From a checkpoint of a small mixture-of-experts model trained on Wikipedia.
Size: 11 layers, vocabulary 31460, 166M parameters.
Experts: 256 experts in each of 10 layers, 4 picks a token, a shared expert of 256 neurons.
Training: a variant of SOAP for the experts, 858M tokens, 6547 steps.
Below are experts of layer 5 (counted from 0) of a mixture-of-experts language model. Rows are named router (the router's row for the expert), up (a neuron's input weights, with its number) and show model dimensions 0-223. Each number is 128 + 32 x the weight over its row's rms, rounded and kept within 0 to 255. Numbers have three digits each.
Before each expert's rows: a language model's description of what the expert responds to. This comes from a sample of Wikipedia text that the model never trained on.

# expert 4
It responds to: Common nouns for organisations, places and buildings right after an article or possessive, such as government, town, court, office, college.
router:121137107174090155166031151116181060116105093108147171106114139114152142132085117096099179095148108148084163102119106128147163107083111132111132147124118111130158151150076148149113081152115128117125150155131108153157156085122107098144148161120102139087121115147130141148093190099153135107066181101151108094086145154142096134100143150101148137177056065115137127100139128129151103143103087089120124171114139156115193059139026087117091136164112092163167135085119130121097149154187143108078120166087198251112064175156073103149135176161151111185103085102173129146132095097112157107074149166110155126085089126127154091120128115159115127104097118074130088158132115124110125159187
up1:143160159145105163123110138080082102143195123077126116184115123089116121122122162179096108080110081088076142137137121075069105139152165156108126144143153145161103219135114121114087131097136137122169124107127095154168136118133166110090219135115167139189077108122137112157085104095143152131122148136090126147154120139131120110139123137180168150156114087076215127032160177149079126120109169118160148124088098085110126152183152132136093145090142127077090112130113133100119090111141153125143141142087120153147097145112083127104139163080155093149107100126146119165159119116176213128061162096119143148128088096101157144171060071121151100129130211130085186085111183128160171174074

# expert 50
It responds to: Head nouns, often plural, after determiners: countries, areas, sites, species, characters, cells, system, as in those sites.
router:131105128152078110138074144170156124107091129087117145108143095134148178132075110129094186161173124088092165091131108153172097130113087131133088173083126150088153143150098136128101096153115085163168112148148056133137168088119151093101116146152088094094147123132141177171131145135191128199119189080124100054137141160116095164132134146089123155133064065119154097117136171140136124176136050087131087166131131165151161080129034077117109154149159161146122127139085095133139101120192171133122146177137189216053102146107102094153166127156179128118105099092171090134160122111162097124145156122110161170161080172144127123112141085094128125186108144143167117159138108142129142160197
up0:129168155116197124083097146202185158133143182157075166110166125155147189175146131118125118097072119115104103110105093139094139143191084073124144083136107095101141148145198078137149121133146143176155130142121154159115108134097119096121091170137131178136108066136140122138189223114127193130125126105182169124125169123156111137148131095098066102146146132148175175194115129110112113147111124055150155123082152123172114085134103158172149127114138102192101153090188109154086166130164165141142108151131129103197140059107143187091109066112142165151130111106127134119192193114122125166098151127138101173185083154163101094128161147120141206114125137120159071105121106121133140145110

# expert 7
It responds to: Quantifier determiners and partitive of, such as many, some, several, all, various, often after "of" or starting a sentence, e.g. "majority of".
router:116144122168165115169080146124156123095091097096099137061183098130177218197140184116097160173153137113128150137169114131172103046105140130150173115151113084107118183132086176150172116138192087136145159113100086109165151096124087098114191155138076082090103083200110153130137192109144120179183147154135127123112122132150158117120179122140129157113126140148155100088151154094120118096116081115122118126153149111141169115138071106127121148094123098138140143148134102139102099114121133135144138167144186191106066122101136112124165197132100156099146115186196092139122140123117095140096118080127114176153120149137122045072112113114177077190100122103139166119104139191155190191144
up2:166184133131129129081117153121115147089137109100085133060137186150144136108169176138136159111132065085120145143124167112140128133161124065092104109106081157103128149104131103158106127171129128125099109148097089144164108156114103148071120149140137133152137080126141060153139150180150136037091119128155129148081168174106072142116149040132142109166083152140168085112133177114141116114070127091170086143118134065139147155110096158117187108172146116143064158174160072063073120108135146060166145112101188166096119107158120126100146144103155092097065141132190102072130183093119094119095162211108136132153104138131086101109124045111130090115103098104144099147124116120089152195133

# expert 49
It responds to: Nouns and verbs describing buildings in architectural descriptions, such as roof, windows, bays, brick, storeys, and shop-front, hip-ped.
router:105173142161099167139097135163111093106129119102156158142152108111181144131075193126131205184159170141179207038134102151130114116140111113104148089089114175136114135123124133153124098152141121136102139153093128108140185064096147072130113120139144157090184123118138123150125158125130123124087191097149128098106160164172103148150131091138139181187135126159166098148161128115141109127061097073115150134183133094137111112080052161088122133175101123178128082095091081092187181108178148142135125165115195195092089172084143105106149114141177118099110081120182096096160051103098161132095148177115131174082132146178140124123118124101107078128108092079128087147108124161118159170148
up1:131125102143068161116094120175169119106071141146136131111084154137184186132128132108114225145164222115129135062104147176196131133123150139121159137105110137148148108176132150090174083102059109101095145132114094103148201179167091081113054093132132168124168168110127166100186147126162101128049041104159170057131154134127108143097144150158149106121111134151089108119168174116173095093096125156150149110166132144115129158080114114132155161153123162155114107128133105115185124103134107162120151152077158078099126189178136109068185096128148076169058128111150104101124173145126107109090123146124099144131100130138111131096154100128132166211113134106115123129125109138141072147157

# expert 11
It responds to: Month names in dates, and the comma or space right after them, such as May 15, 22 September 1884, February 24, 2015.
router:139121152174113075125098138078100133113112128065146171096199130127157177135092130120073141145149147140131169104094085118099104101122096142161089095131140095124164175121141158140166123124134107162147078165147140098113167154108170109116124181170145132127116077145110180206092135155231061185137129110142161144158167132121083183119138165117116167116116093141149061139104149114120125111130106106126077144123155151182139108139097071102125151199123130113079116096118104131109137114129152138150131159064143190113096115096139147142195159191117150186105070149212078143090098053148159138086153147106185191156117132134093103128135123116148072174059146109091134144143143125168104168167
up1:123119072163110124071141152157098140130171148137102117150097122112170136155119097142094113065121123128150095135133070207112132139143172122117128119122134078081161125156161154084133115130128084140112137174124083159103177125089082096097129221129090137117161136183128111143183115132157137166119118119168166163132088146202082213139114086153102088143136103101127113143128100149149087179169056096131139094133115102128129130195124155178201210142078091118114098114095135158147113121145165186160122161077118130139189091111129189110134091078096097193142107116166132158118101126069081138113178153129152151086117117172093145140130166057168124152137175139168121100180128178169126130102

# expert 27
It responds to: Bare space tokens in coordinates, tables and codes, plus biography heading words such as Early life, History, Biography, and scattered word endings.
router:117134141158115104163102155094147148090115121060120165121179149112140181117058196078063181164143131112120157092152074142152122123106095138147094124114183147103102179144123161148101055143132117178124121161097110069087161093127162093140167128131126080086114084119130188176127146104173077113156149096114112097150150150110113181130155124080149145127135109138178074143131166102147100144126079073114099169131140146202130089108055057116089168157140137123161113151080125145114122083129163192139104165095157190069131152111127111132168148185141148114139101138204103139139096077130143133129143138094170188141129171146145089092180134126168125182088152108113170156093150169155099141188
up0:074144131114110129192129106134145148111115144183158131112114077157155169124112113110116143128145184122180099089143106087082154031108110162127105154105077141098149185131117097116099136122116143118095190148103105119104153192144049163153156125125159078113092141115144075095089183133118124088070140097096113066128123123118152101093121132105211119119120182078110179112112112129073071123095152134156118123125134170181101127134116141182130104146087141167125131061123114110019098136151187179102139148099145095096086115143123115112145101124143142074113132139127093144092147148139122181174163109032150145079123108154126136103134174170108138110171162118119178135105183153072079076114